{
  "router_score": "softmax",
  "normalize_top_k": true,
  "num_attention_heads": 7,
  "num_key_value_heads": 1,
  "norm_eps": 1e-05,
  "positions": "rope",
  "rope_theta": 10000.0,
  "parallel_block": false,
  "lr_head": 0.0039,
  "max_grad_norm": 1.0,
  "warmup_steps": 382,
  "max_seq_len": 1024,
  "train_tokens": 1430000000,
  "max_steps": 11566
}
Below are experts of layer 7 (counted from 0) of a mixture-of-experts language model. Rows are named router (the router's row for the expert), gate (a neuron's input weights, with its number), up (a neuron's input weights, with its number) and show model dimensions 336-447. Each number is 50 + 10 x the weight over its row's rms, rounded and kept within 0 to 99.
Before each expert's rows: a language model's description of what the expert responds to. This comes from a sample of Wikipedia text that the model never trained on.

# expert 40
What it handles: Consonant-heavy pieces inside Slavic and other foreign surnames and rare words, e.g. Lj-ub-ičić, Kle-ib-oltengasse, Sk-iba, and e.g.
router:62 42 55 49 50 68 42 35 42 51 46 56 67 34 61 48 44 42 59 63 39 63 56 38 45 68 57 61 56 32 40 50 48 49 61 60 52 44 58 36 50 59 57 52 45 53 47 53 44 61 35 54 36 53 47 49 48 66 58 74 68 42 49 67 43 40 63 46 32 59 45 50 58 59 39 43 42 33 57 62 37 57 56 55 40 60 45 46 45 52 47 46 59 60 52 58 46 39 46 49 48 54 43 49 53 46 55 71 56 57 39 49
gate0:68 69 51 49 62 57 55 50 51 39 44 50 58 71 43 43 47 47 39 62 42 46 35 50 57 59 48 41 35 47 58 63 52 52 33 50 56 38 31 47 41 56 45 60 45 40 52 58 47 61 61 55 33 56 58 55 53 55 37 49 55 67 49 57 56 54 36 54 35 48 66 32 55 51 36 59 47 46 57 50 43 49 59 47 46 43 52 47 50 57 49 40 57 50 45 64 49 47 46 60 46 55 44 47 49 57 49 49 44 43 43 66
up0:49 48 58 51 52 41 48 42 65 50 50 38 61 66 78 59 41 48 54 44 63 39 40 54 65 53 60 44 46 54 40 65 35 51 44 47 47 73 70 54 51 44 41 50 64 60 66 65 54 60 50 41 61 59 56 72 59 51 44 50 56 59 59 43 39 60 36 49 42 37 57 56 37 42 54 45 53 59 49 45 46 50 54 59 57 37 43 33 35 37 34 51 49 57 37 41 56 55 65 54 43 43 59 64 66 55 34 38 43 36 42 43
gate1:29 66 49 45 56 53 51 52 63 53 60 41 52 63 61 48 57 50 59 28 49 52 43 49 38 52 39 36 20 51 52 44 67 63 52 58 49 42 59 41 54 54 43 52 50 35 62 37 48 29 54 57 45 46 47 40 42 70 72 57 56 67 42 50 50 47 35 41 36 42 60 43 53 56 44 57 45 38 58 59 45 46 31 42 46 58 49 68 45 45 49 49 49 34 58 48 35 55 50 57 45 64 44 58 62 24 37 35 42 63 43 59
up1:55 47 38 43 40 55 48 51 75 59 59 51 48 54 43 57 45 49 36 36 50 53 36 63 41 55 49 34 47 64 58 70 40 49 48 71 59 46 53 35 41 40 67 47 50 35 62 59 50 68 48 46 40 49 59 47 57 54 50 55 46 47 61 47 59 41 41 52 55 56 67 39 37 54 57 26 62 43 49 53 47 19 63 49 48 43 42 34 39 61 54 44 59 53 50 74 49 42 48 51 51 60 45 31 63 43 47 45 48 53 42 43
gate2:38 54 58 53 47 45 48 51 67 64 56 57 44 48 63 52 47 55 50 46 61 41 49 49 52 70 38 51 54 47 50 30 47 43 35 37 59 58 45 52 58 50 68 51 67 48 43 60 51 68 26 48 47 50 41 56 48 47 61 53 29 52 62 62 43 44 40 47 43 54 42 44 32 60 37 61 59 50 49 51 47 52 41 54 64 41 44 54 45 50 49 62 41 48 57 62 46 41 44 55 45 49 33 24 48 43 38 47 36 27 25 41
up2:47 40 36 44 53 51 60 68 57 47 55 42 37 51 58 47 49 61 51 62 49 58 49 76 60 59 51 53 42 64 41 62 41 47 62 61 48 61 36 60 52 50 65 54 49 46 48 50 57 39 65 55 46 48 59 68 45 47 42 64 41 68 50 70 65 49 38 43 41 46 62 34 57 56 46 54 57 69 63 54 49 39 70 61 66 48 53 55 57 53 51 53 41 26 51 39 56 68 49 57 50 40 34 42 42 50 56 39 56 50 45 55
gate3:32 57 47 38 53 57 59 43 47 31 52 48 60 47 68 54 46 47 32 49 46 37 43 51 49 42 67 46 46 47 38 27 55 58 56 50 60 47 40 62 60 34 53 52 44 58 76 41 51 61 45 50 45 70 43 30 54 36 62 58 31 45 47 58 53 36 35 54 47 71 31 55 58 54 52 49 58 43 39 51 40 62 45 48 45 33 65 55 71 51 52 56 64 48 44 55 47 32 52 42 47 38 59 47 60 39 58 26 45 50 49 49
up3:40 49 31 55 53 57 66 63 65 35 57 51 55 41 39 42 38 42 61 54 54 52 52 57 53 51 55 42 47 57 78 54 51 60 57 64 42 56 48 45 45 58 46 63 54 42 44 47 63 66 65 64 61 32 66 45 38 34 50 46 34 49 50 47 60 38 39 49 33 65 64 37 50 45 52 68 48 39 49 50 47 47 40 42 46 52 56 52 48 41 44 45 30 44 50 53 45 45 53 67 44 53 41 33 41 43 61 42 42 48 56 54

# expert 32
What it handles: Mixed cases: heraldic tinctures like Azure and Argent, Latin-style endings like -ensis and -atus, and some periods and by.
router:51 41 51 53 47 67 18 43 32 55 45 33 40 45 53 44 56 65 58 48 50 27 37 60 39 59 50 61 71 43 45 49 44 56 37 42 52 44 47 47 51 60 43 62 62 36 42 53 55 40 66 56 54 43 38 39 52 47 58 21 51 43 48 40 67 46 45 58 54 39 33 62 52 49 59 53 40 57 40 63 28 49 48 49 65 43 59 45 48 50 56 51 40 52 46 34 52 37 29 30 50 43 28 34 56 39 39 64 50 43 39 39
gate0:60 50 60 23 66 39 49 38 49 53 58 44 49 42 72 46 21 45 52 57 47 49 39 38 43 56 53 46 34 52 51 54 36 55 56 39 45 71 78 42 53 47 52 61 47 53 66 37 60 51 39 56 43 75 65 50 59 35 47 55 54 53 58 34 36 39 71 64 55 63 57 36 43 32 55 48 51 49 60 49 57 34 54 57 51 66 37 50 49 40 32 42 65 60 45 59 68 26 57 56 37 41 49 43 58 43 55 60 58 47 39 43
up0:55 43 74 46 57 46 53 53 40 47 51 48 49 35 46 52 44 57 56 45 46 60 49 39 45 36 63 56 43 41 50 52 46 40 59 45 61 45 70 68 58 42 50 60 46 51 72 41 51 64 39 49 51 66 47 49 55 44 44 57 47 38 71 53 61 53 56 45 39 63 49 55 54 48 44 58 49 57 59 48 35 52 63 59 44 64 41 72 55 53 28 30 38 39 61 73 47 38 56 56 29 59 43 45 49 50 56 51 45 61 48 39
gate1:40 48 42 50 55 55 47 59 39 53 44 53 54 59 44 67 37 61 55 55 53 57 60 47 54 57 67 52 50 49 57 52 43 57 55 39 36 50 35 45 53 61 45 40 60 61 43 27 41 49 74 66 57 63 65 53 43 48 26 61 45 39 61 69 66 48 60 59 47 68 45 51 53 53 61 54 47 55 45 58 42 52 46 53 50 45 61 53 41 67 56 54 53 46 72 43 53 39 39 65 52 51 66 57 36 63 50 56 42 41 71 51
up1:29 59 73 54 65 41 51 48 37 49 43 62 46 61 43 53 40 49 57 43 55 36 52 52 52 38 67 59 52 48 58 46 58 35 56 52 56 44 36 36 54 64 55 49 52 43 47 35 61 64 60 49 55 47 53 53 52 63 52 50 39 34 48 62 49 58 65 49 52 75 50 45 60 24 41 50 47 49 54 46 41 50 38 40 49 38 58 65 29 60 64 52 70 62 56 39 47 40 33 55 45 48 45 49 50 49 43 57 45 49 64 40
gate2:36 58 48 46 50 50 53 56 59 52 57 61 42 37 49 35 27 53 39 39 61 73 49 32 50 56 60 50 58 53 61 50 56 43 64 58 43 48 56 44 52 46 53 40 43 47 52 54 47 45 38 44 49 28 59 52 64 57 56 45 60 55 40 51 44 49 47 49 47 48 50 58 55 57 53 62 49 50 66 52 43 25 70 48 42 49 62 35 47 43 63 43 60 42 54 53 49 62 48 57 37 60 42 64 75 46 50 43 58 64 47 49
up2:64 48 54 35 51 54 46 47 48 71 54 40 62 47 52 59 31 51 53 37 49 44 43 47 44 48 49 61 64 36 44 33 58 47 57 48 50 66 54 62 62 65 52 53 26 56 48 49 49 60 56 48 57 46 40 57 57 73 40 47 46 52 57 59 47 55 74 45 45 63 37 45 57 46 63 58 43 39 70 52 36 60 55 58 51 40 54 47 53 42 49 40 52 46 49 47 38 43 49 59 40 55 51 58 57 68 49 66 60 64 44 35
gate3:67 34 56 41 44 53 23 57 47 60 50 58 51 52 50 52 51 60 51 58 52 64 53 48 47 52 44 33 60 40 45 41 29 43 61 53 54 48 64 49 64 38 48 39 37 45 60 58 60 48 41 40 58 53 62 67 66 59 45 47 57 54 50 43 55 43 48 57 47 52 44 48 26 52 52 45 52 50 57 52 33 71 48 43 46 48 57 51 43 40 26 51 58 59 33 45 46 49 34 54 38 53 52 54 46 59 57 49 44 46 51 37
up3:48 54 49 43 59 47 42 61 42 42 46 42 45 53 59 30 38 49 37 38 48 69 56 29 50 67 49 38 56 36 43 47 34 41 54 58 50 63 56 32 33 43 38 62 38 37 60 46 57 52 50 63 38 64 65 53 36 56 33 62 37 50 55 42 47 63 52 49 70 42 59 35 54 51 61 59 49 58 49 43 57 54 56 54 60 51 53 59 60 48 47 46 65 45 54 50 46 54 44 71 39 41 44 50 49 48 60 42 35 58 44 65

# expert 6
What it handles: Line breaks after sentence ends or section headings, table separator rows, and discourse adverbs like so, then, later, Meanwhile, Thus.
router:31 52 50 47 42 60 58 50 62 56 41 63 41 49 44 50 56 46 50 47 59 70 68 55 74 49 61 50 42 49 63 49 62 75 61 62 57 43 67 57 66 50 54 25 37 60 33 43 48 44 42 59 49 44 31 55 65 46 71 59 49 41 32 61 33 60 44 42 61 48 57 61 49 39 40 59 49 49 63 50 35 35 39 46 43 41 65 47 48 54 54 43 52 77 44 42 64 37 39 68 59 47 58 50 31 56 43 53 60 50 48 46
gate0:72 54 55 35 53 57 41 58 50 65 52 55 41 55 43 69 67 57 53 49 57 54 40 53 49 45 63 37 66 49 61 54 43 40 71 53 44 49 60 56 43 32 55 60 58 44 53 42 26 30 42 53 40 47 48 38 57 49 61 34 64 55 46 53 66 55 60 47 59 55 43 67 48 38 34 65 41 50 33 56 52 52 51 33 46 56 55 55 48 50 45 57 66 37 54 46 24 49 43 50 46 54 47 48 44 34 58 72 33 47 53 58
up0:45 58 52 60 66 55 40 71 54 53 59 51 51 53 41 39 49 52 48 62 58 37 50 55 40 50 56 46 57 38 39 52 52 30 56 77 67 58 47 41 47 50 58 45 49 56 41 33 52 49 59 66 56 61 48 46 54 47 47 57 53 35 63 55 44 57 50 30 45 51 31 51 40 55 29 55 57 69 59 56 83 41 54 57 51 54 49 54 40 47 57 40 51 46 52 63 51 44 58 53 37 62 56 54 41 42 65 33 40 48 42 37
gate1:46 34 60 34 57 64 55 57 56 47 47 44 53 48 37 62 39 64 43 59 57 52 66 45 58 39 63 46 41 53 39 54 31 57 27 38 42 53 51 42 42 70 69 54 49 47 42 28 48 58 54 51 62 47 48 71 64 47 57 51 47 74 47 76 55 58 53 63 56 37 73 40 49 50 47 54 47 51 59 40 40 56 66 51 43 60 57 34 62 37 42 56 63 60 54 33 48 35 64 55 33 52 61 76 46 54 62 40 52 60 66 44
up1:37 43 57 55 33 36 57 42 48 56 44 48 45 37 67 42 46 49 54 49 37 43 51 55 49 42 40 53 56 58 50 46 46 56 71 42 69 55 53 36 55 49 40 54 65 46 62 65 47 49 45 51 48 59 54 43 38 54 40 40 56 37 49 55 31 48 50 45 42 82 20 43 49 43 34 49 59 59 40 73 75 43 45 47 58 55 52 52 64 66 48 49 52 61 39 55 42 52 44 42 54 53 48 57 56 58 64 54 56 52 37 46
gate2:38 57 57 48 48 61 43 18 46 75 70 44 57 66 41 58 60 59 52 59 54 47 66 55 49 53 61 58 47 54 50 56 45 49 44 48 40 66 47 59 58 46 50 48 64 59 43 50 56 65 55 48 61 63 56 60 58 41 34 41 54 51 59 71 46 45 62 47 56 26 51 41 52 37 47 63 65 36 39 52 38 61 37 54 63 52 49 61 35 36 55 58 52 48 45 51 55 52 49 51 49 54 60 54 48 46 46 45 62 63 41 64
up2:53 50 51 45 42 32 45 39 63 59 61 37 53 64 31 74 71 65 64 75 58 57 49 51 41 41 53 50 44 43 52 40 64 34 48 55 58 58 56 56 50 47 48 49 57 48 48 56 62 48 62 48 56 46 48 50 40 69 49 46 66 63 58 36 45 67 76 31 55 37 59 57 48 33 61 56 52 60 53 59 34 43 53 65 54 58 58 73 35 56 57 74 57 56 53 61 53 60 39 47 37 46 55 55 44 48 42 68 39 41 21 53
gate3:60 62 57 43 42 40 54 62 43 37 48 50 49 50 38 45 48 53 44 41 67 40 47 44 57 49 45 55 50 43 48 57 45 51 40 43 55 69 52 53 58 60 47 57 56 37 63 39 62 49 51 70 60 71 58 29 65 60 38 49 54 42 59 58 46 41 52 54 51 51 38 56 36 50 44 65 42 58 64 47 59 62 36 67 36 59 43 55 36 38 45 53 46 42 53 60 51 59 66 49 36 41 47 40 48 39 58 48 55 54 41 39
up3:36 62 49 73 54 44 67 52 62 28 34 44 58 40 44 43 59 50 53 56 46 61 55 33 63 50 39 61 51 46 49 62 67 42 43 42 51 48 65 54 62 52 51 46 49 40 47 40 76 32 43 54 64 48 52 74 54 40 60 50 64 50 50 51 45 61 25 52 57 57 52 46 28 58 44 59 72 67 55 43 47 43 48 54 44 46 41 53 29 61 48 43 55 40 59 57 53 47 46 41 46 35 59 62 40 39 60 40 59 50 44 39

# expert 2
What it handles: Digit chunks inside long numbers, codes, coordinates and table figures, plus common male first names, such as 0'14'82, 19,'800', Kevin.
router:37 44 53 55 57 55 46 34 45 52 56 47 46 37 51 52 54 50 56 60 59 58 57 51 60 44 57 57 54 00 49 55 38 65 51 71 57 53 69 48 54 50 40 54 60 44 44 38 47 51 59 54 50 42 62 49 69 47 55 40 34 48 52 31 59 53 54 68 42 42 37 55 47 51 47 51 58 52 26 58 29 50 43 38 40 42 44 55 55 42 49 51 46 46 57 52 49 52 35 56 50 50 52 65 49 43 37 44 53 57 46 41
gate0:44 43 46 43 44 37 47 52 37 35 46 48 69 41 48 63 56 52 54 41 49 53 48 60 49 36 58 61 59 52 56 44 52 62 58 37 57 41 41 57 41 46 54 49 64 52 47 61 54 48 45 43 49 66 56 55 44 56 58 31 44 46 59 41 43 58 56 55 49 53 56 34 53 56 50 76 64 48 57 54 65 33 47 56 57 61 60 44 40 45 41 44 59 50 40 46 60 47 44 47 51 49 58 49 35 60 42 56 37 60 46 50
up0:45 61 36 53 43 63 42 47 61 68 50 51 67 63 37 52 52 52 39 61 50 48 39 47 59 54 41 44 39 60 65 55 28 50 51 51 55 47 64 41 50 49 67 57 50 57 54 52 42 43 39 73 33 49 34 45 32 50 54 32 45 51 39 40 59 43 39 34 53 61 47 65 39 41 47 73 48 41 63 40 40 59 51 41 62 53 48 47 32 42 32 46 45 59 61 53 54 54 33 39 55 51 33 43 58 45 60 43 63 27 32 72
gate1:56 55 54 62 63 60 56 61 44 52 67 63 54 43 51 58 52 60 41 53 47 44 56 53 55 37 62 63 46 49 34 58 42 61 42 55 35 61 28 65 71 52 67 53 65 64 50 17 56 72 53 45 57 56 48 43 42 46 29 56 45 45 58 51 60 54 35 48 56 43 46 60 45 46 59 58 38 47 44 65 39 32 48 53 51 44 33 49 46 45 41 52 48 38 74 30 44 64 52 47 37 44 45 36 54 44 43 43 52 35 50 42
up1:48 61 25 30 49 54 27 32 50 58 25 35 52 55 52 35 59 63 54 53 50 52 58 70 58 44 48 46 39 38 63 61 54 46 59 43 47 43 27 55 40 50 35 49 45 41 66 51 66 41 46 58 57 60 45 57 51 65 48 64 43 57 45 62 45 44 44 49 35 42 46 36 60 61 27 42 56 46 57 49 64 41 52 66 46 64 55 52 47 63 54 55 42 45 43 55 53 50 62 66 55 63 47 47 56 51 52 54 50 30 32 63
gate2:25 52 57 69 46 65 65 43 48 63 41 55 59 51 56 26 61 45 46 36 63 39 61 59 43 29 31 69 57 45 61 46 39 54 43 54 46 51 53 40 63 53 58 47 55 52 40 41 70 41 32 50 43 53 44 56 40 54 48 53 54 49 63 70 61 34 52 37 47 44 51 45 49 73 48 62 33 53 51 53 62 63 56 55 52 52 49 53 38 52 31 52 39 54 36 55 45 59 45 47 44 45 46 53 50 62 54 57 55 49 47 45
up2:49 64 38 58 42 59 44 69 40 37 55 51 50 49 45 59 51 59 58 43 53 59 42 56 67 58 71 59 52 52 39 52 57 34 38 51 36 48 39 53 41 36 54 57 38 56 51 51 39 43 40 39 46 36 57 51 50 36 38 54 53 40 56 47 53 47 39 48 39 59 50 39 55 44 57 51 44 53 53 47 47 52 52 49 64 36 76 64 55 48 50 49 47 37 54 52 37 57 62 47 44 39 51 47 50 39 56 52 59 47 61 66
gate3:58 49 56 48 46 24 46 40 71 53 50 55 41 59 39 16 50 52 56 56 52 50 51 51 61 58 62 42 33 50 41 48 45 51 49 54 44 46 58 44 62 49 60 61 45 45 65 34 69 46 60 45 50 57 33 71 48 54 47 60 60 39 56 37 45 65 41 36 65 41 63 35 52 38 64 45 45 36 41 42 55 39 51 45 55 62 58 43 45 54 45 73 43 31 50 61 55 54 45 52 41 41 56 40 36 49 60 51 41 37 43 62
up3:57 53 54 46 66 44 46 59 80 66 65 70 56 39 44 22 53 46 60 62 42 64 54 60 65 67 79 40 46 56 51 54 55 41 47 44 33 54 50 46 39 48 58 54 54 44 65 44 44 49 57 35 56 47 45 55 54 51 55 58 52 33 52 40 47 60 49 49 51 42 58 55 51 31 66 36 55 62 52 37 49 53 64 40 63 63 40 39 56 50 43 53 57 52 54 43 62 39 52 53 46 65 52 47 32 40 49 47 50 45 40 65

# expert 55
What it handles: Newlines ending list items, table rows and infobox lines, plus stray table cells like MPC, LINEAR, and "|" row starts.
router:54 47 66 57 53 49 51 58 67 60 39 52 34 46 56 63 55 57 64 54 35 51 48 57 50 53 58 35 50 67 54 52 75 56 56 53 35 45 50 63 59 58 41 35 40 52 39 70 48 40 44 50 56 34 28 48 59 32 44 56 33 47 57 61 36 58 58 55 63 43 66 45 38 63 50 45 57 46 63 61 36 48 60 41 41 42 59 47 38 76 58 49 57 65 50 57 54 44 45 58 39 52 42 54 57 36 43 70 46 50 48 54
gate0:55 61 40 44 59 53 34 45 49 71 55 52 53 56 37 51 55 43 53 49 68 32 51 62 48 53 72 50 46 55 45 56 57 61 47 48 54 41 60 44 70 61 64 43 37 47 51 44 43 58 62 46 52 57 59 51 19 49 56 49 53 27 70 66 41 42 52 50 55 46 59 48 46 42 49 53 62 48 56 46 53 51 59 67 42 56 43 57 58 49 64 51 64 49 53 62 55 54 64 63 52 33 41 37 41 49 52 48 74 35 60 44
up0:25 44 51 50 45 54 50 38 48 53 49 37 56 53 42 40 40 50 50 32 61 44 55 47 69 38 66 60 53 43 32 57 47 49 61 65 70 52 51 35 62 34 42 52 46 41 58 60 53 57 58 74 40 52 58 51 44 56 37 50 60 58 41 50 53 48 29 42 45 56 27 42 35 53 63 39 54 61 51 50 48 42 41 56 59 59 39 45 20 32 55 78 48 38 48 60 61 49 60 56 35 52 51 67 33 52 39 40 52 58 43 45
gate1:57 45 54 60 47 45 55 62 51 51 49 67 66 35 58 48 56 57 45 43 62 55 41 54 52 43 30 46 63 41 52 46 45 47 57 71 58 36 45 40 46 41 48 54 65 46 46 45 48 57 43 50 40 55 46 33 45 59 47 41 52 50 65 36 57 43 50 51 43 58 62 61 53 49 60 54 47 47 60 50 29 64 47 50 55 56 45 43 59 36 39 53 43 47 30 65 35 50 49 44 31 72 34 53 37 45 50 57 51 46 52 52
up1:47 49 47 55 50 48 36 61 58 31 53 27 60 50 65 61 58 50 56 46 50 57 58 51 53 45 32 44 41 40 45 42 58 46 50 24 52 46 42 55 48 57 40 61 53 50 51 49 61 63 33 34 48 38 56 43 36 66 55 51 29 47 55 25 48 49 45 45 50 49 59 55 36 54 52 34 62 50 39 50 49 36 44 31 55 59 55 45 59 58 43 46 51 64 43 55 52 53 42 46 66 62 57 46 41 50 43 49 45 57 55 65
gate2:51 55 59 41 64 42 58 38 50 51 47 44 46 49 50 55 54 67 48 43 54 42 60 45 47 36 42 49 52 50 49 55 35 39 60 47 53 48 48 42 56 50 67 50 42 42 56 49 60 54 36 65 53 42 55 33 38 63 36 34 68 54 47 43 51 39 45 50 36 59 41 44 51 46 53 36 51 55 44 30 56 42 47 51 38 73 43 75 56 24 36 66 45 51 22 54 62 57 57 43 70 45 49 55 46 58 41 49 47 57 49 55
up2:59 50 46 41 61 24 72 41 62 42 44 53 50 45 41 60 70 71 47 53 58 31 80 44 55 58 43 55 54 46 45 46 49 62 43 48 42 58 56 77 83 55 50 41 48 46 53 35 43 45 51 31 47 51 42 48 49 59 38 56 54 53 44 69 57 45 40 46 56 41 48 45 49 46 47 45 77 54 36 56 48 44 67 50 38 73 35 61 57 46 41 55 53 50 50 56 60 64 59 62 51 34 53 44 43 54 42 63 54 48 64 50
gate3:52 57 52 60 49 56 54 40 33 57 34 59 62 44 30 49 56 41 35 53 53 32 53 45 67 34 54 54 45 58 52 48 44 51 33 48 48 37 46 36 77 61 47 57 39 59 48 59 51 52 45 49 66 53 41 56 57 45 50 50 41 46 71 51 53 57 62 40 37 58 37 46 67 44 64 46 51 42 46 48 43 44 44 43 46 47 33 55 70 37 43 48 64 52 27 50 53 58 55 41 47 38 47 46 62 44 30 55 54 45 54 49
up3:54 50 53 45 68 52 56 54 33 61 39 55 57 32 25 43 52 56 33 52 59 64 52 68 56 51 39 50 43 47 44 55 43 42 52 50 55 57 58 43 57 53 61 44 45 68 59 50 62 66 46 66 53 60 55 62 56 51 48 60 43 45 55 51 48 62 66 60 53 63 46 42 53 55 59 57 63 59 29 57 53 58 29 65 37 62 35 51 64 47 40 52 37 54 48 38 49 55 51 36 44 66 36 40 46 48 40 52 42 31 57 42

# expert 5
What it handles: Line breaks, list dashes and colons in infobox-style key–value lists, such as taxonomy (Class: Reptilia), Party:, Occupation:, Stadium:.
router:49 65 54 54 65 49 54 70 48 39 41 65 36 40 45 51 31 55 59 56 51 60 43 38 55 37 55 40 27 41 50 38 61 58 46 61 59 66 48 43 45 41 50 40 38 62 57 52 53 64 63 39 43 50 38 45 32 52 47 52 42 47 58 55 55 52 30 54 41 39 58 50 69 63 40 44 53 52 57 43 45 45 60 41 59 43 47 57 40 53 48 39 53 55 54 61 58 42 54 50 27 57 53 49 46 57 41 53 58 37 44 42
gate0:49 67 51 63 43 45 38 36 43 64 41 41 46 39 50 57 55 48 41 50 61 48 80 61 47 56 55 49 73 47 56 53 58 60 53 57 53 51 65 52 53 62 64 53 55 58 65 51 62 65 38 40 40 29 52 49 48 75 47 33 46 55 29 35 44 45 60 54 41 56 59 42 53 34 47 52 53 51 50 38 52 37 46 45 35 44 37 53 61 55 70 67 65 43 32 57 56 59 42 58 49 74 59 51 44 42 54 47 40 37 42 52
up0:60 45 60 53 58 54 55 34 35 52 55 23 54 52 62 59 69 64 45 46 53 29 77 60 49 57 44 51 50 48 58 41 54 70 40 28 59 67 65 47 56 48 63 59 48 65 54 40 51 42 48 46 52 27 53 38 73 66 48 25 48 55 37 51 45 50 59 38 55 64 60 35 34 46 52 47 44 34 46 39 49 51 43 51 53 54 50 52 50 52 73 55 50 62 49 64 67 40 42 52 57 65 49 45 53 31 41 57 44 65 35 47
gate1:48 48 58 52 62 55 69 31 52 35 49 43 43 61 44 58 58 56 44 43 60 44 55 41 53 55 60 55 57 55 52 47 50 67 69 56 44 54 54 63 46 42 44 51 35 40 47 16 37 35 44 59 45 46 44 52 30 35 56 56 50 30 33 58 41 44 45 21 65 50 52 48 33 56 54 60 39 51 48 38 49 31 55 34 48 50 57 48 64 41 48 41 48 33 47 57 53 56 45 57 43 60 58 74 48 34 28 62 49 55 60 60
up1:24 37 52 47 51 57 52 37 58 40 63 52 52 39 62 39 67 62 48 48 54 56 60 40 48 44 51 49 46 56 64 36 52 65 53 50 46 47 44 49 38 50 47 48 47 54 65 37 60 21 59 41 42 55 55 49 56 46 62 49 57 38 35 70 58 49 37 55 54 73 29 50 58 65 65 46 48 62 40 62 66 52 46 61 52 52 61 41 51 46 40 44 43 52 45 56 61 45 57 56 54 36 50 49 56 48 50 49 38 63 61 48
gate2:62 64 56 28 59 49 49 40 45 39 54 64 53 54 39 43 46 57 59 66 85 61 44 45 45 52 56 49 35 45 41 56 52 54 39 57 49 54 65 44 31 66 44 59 55 68 71 62 59 58 48 37 44 61 51 53 47 55 62 57 48 71 54 40 59 57 58 63 52 37 56 36 53 68 48 66 48 66 49 52 46 58 53 49 60 58 45 53 48 51 66 81 48 26 47 45 64 51 53 54 43 47 63 68 38 49 51 39 34 55 61 44
up2:43 40 49 32 48 66 28 60 50 47 52 56 67 54 57 65 46 31 53 35 47 52 51 44 55 68 43 45 35 53 50 60 24 38 52 51 50 61 41 44 41 77 50 58 68 45 65 49 48 62 43 55 51 64 65 38 40 39 51 54 50 47 47 43 65 36 55 44 35 42 45 57 67 49 45 52 51 47 52 61 57 47 60 46 50 59 65 60 43 49 38 59 40 49 73 34 51 50 59 68 44 53 75 59 57 58 66 49 53 41 61 37
gate3:56 50 54 45 48 51 38 39 62 52 43 50 58 55 46 41 58 44 51 53 40 68 51 39 49 74 60 56 61 53 49 64 45 66 53 51 41 35 59 52 38 46 47 63 35 47 68 54 35 53 35 51 56 45 59 49 53 43 41 26 44 51 45 34 53 49 49 46 71 54 63 45 57 56 58 26 47 52 42 60 54 44 49 51 50 49 61 49 55 84 56 54 47 61 63 43 10 34 28 36 64 48 58 59 32 46 62 66 52 57 45 56
up3:39 57 55 61 57 57 54 37 54 72 56 58 72 60 27 33 35 45 37 46 50 49 34 47 56 58 59 46 53 29 51 49 60 60 42 54 45 47 53 57 48 20 53 40 32 71 55 43 61 67 47 52 55 48 46 51 43 39 43 56 44 42 46 39 49 47 35 51 60 65 59 50 53 31 55 52 49 48 51 53 41 34 41 58 42 46 45 44 48 66 52 45 54 50 68 69 25 38 37 55 38 52 47 79 46 38 54 42 42 51 57 52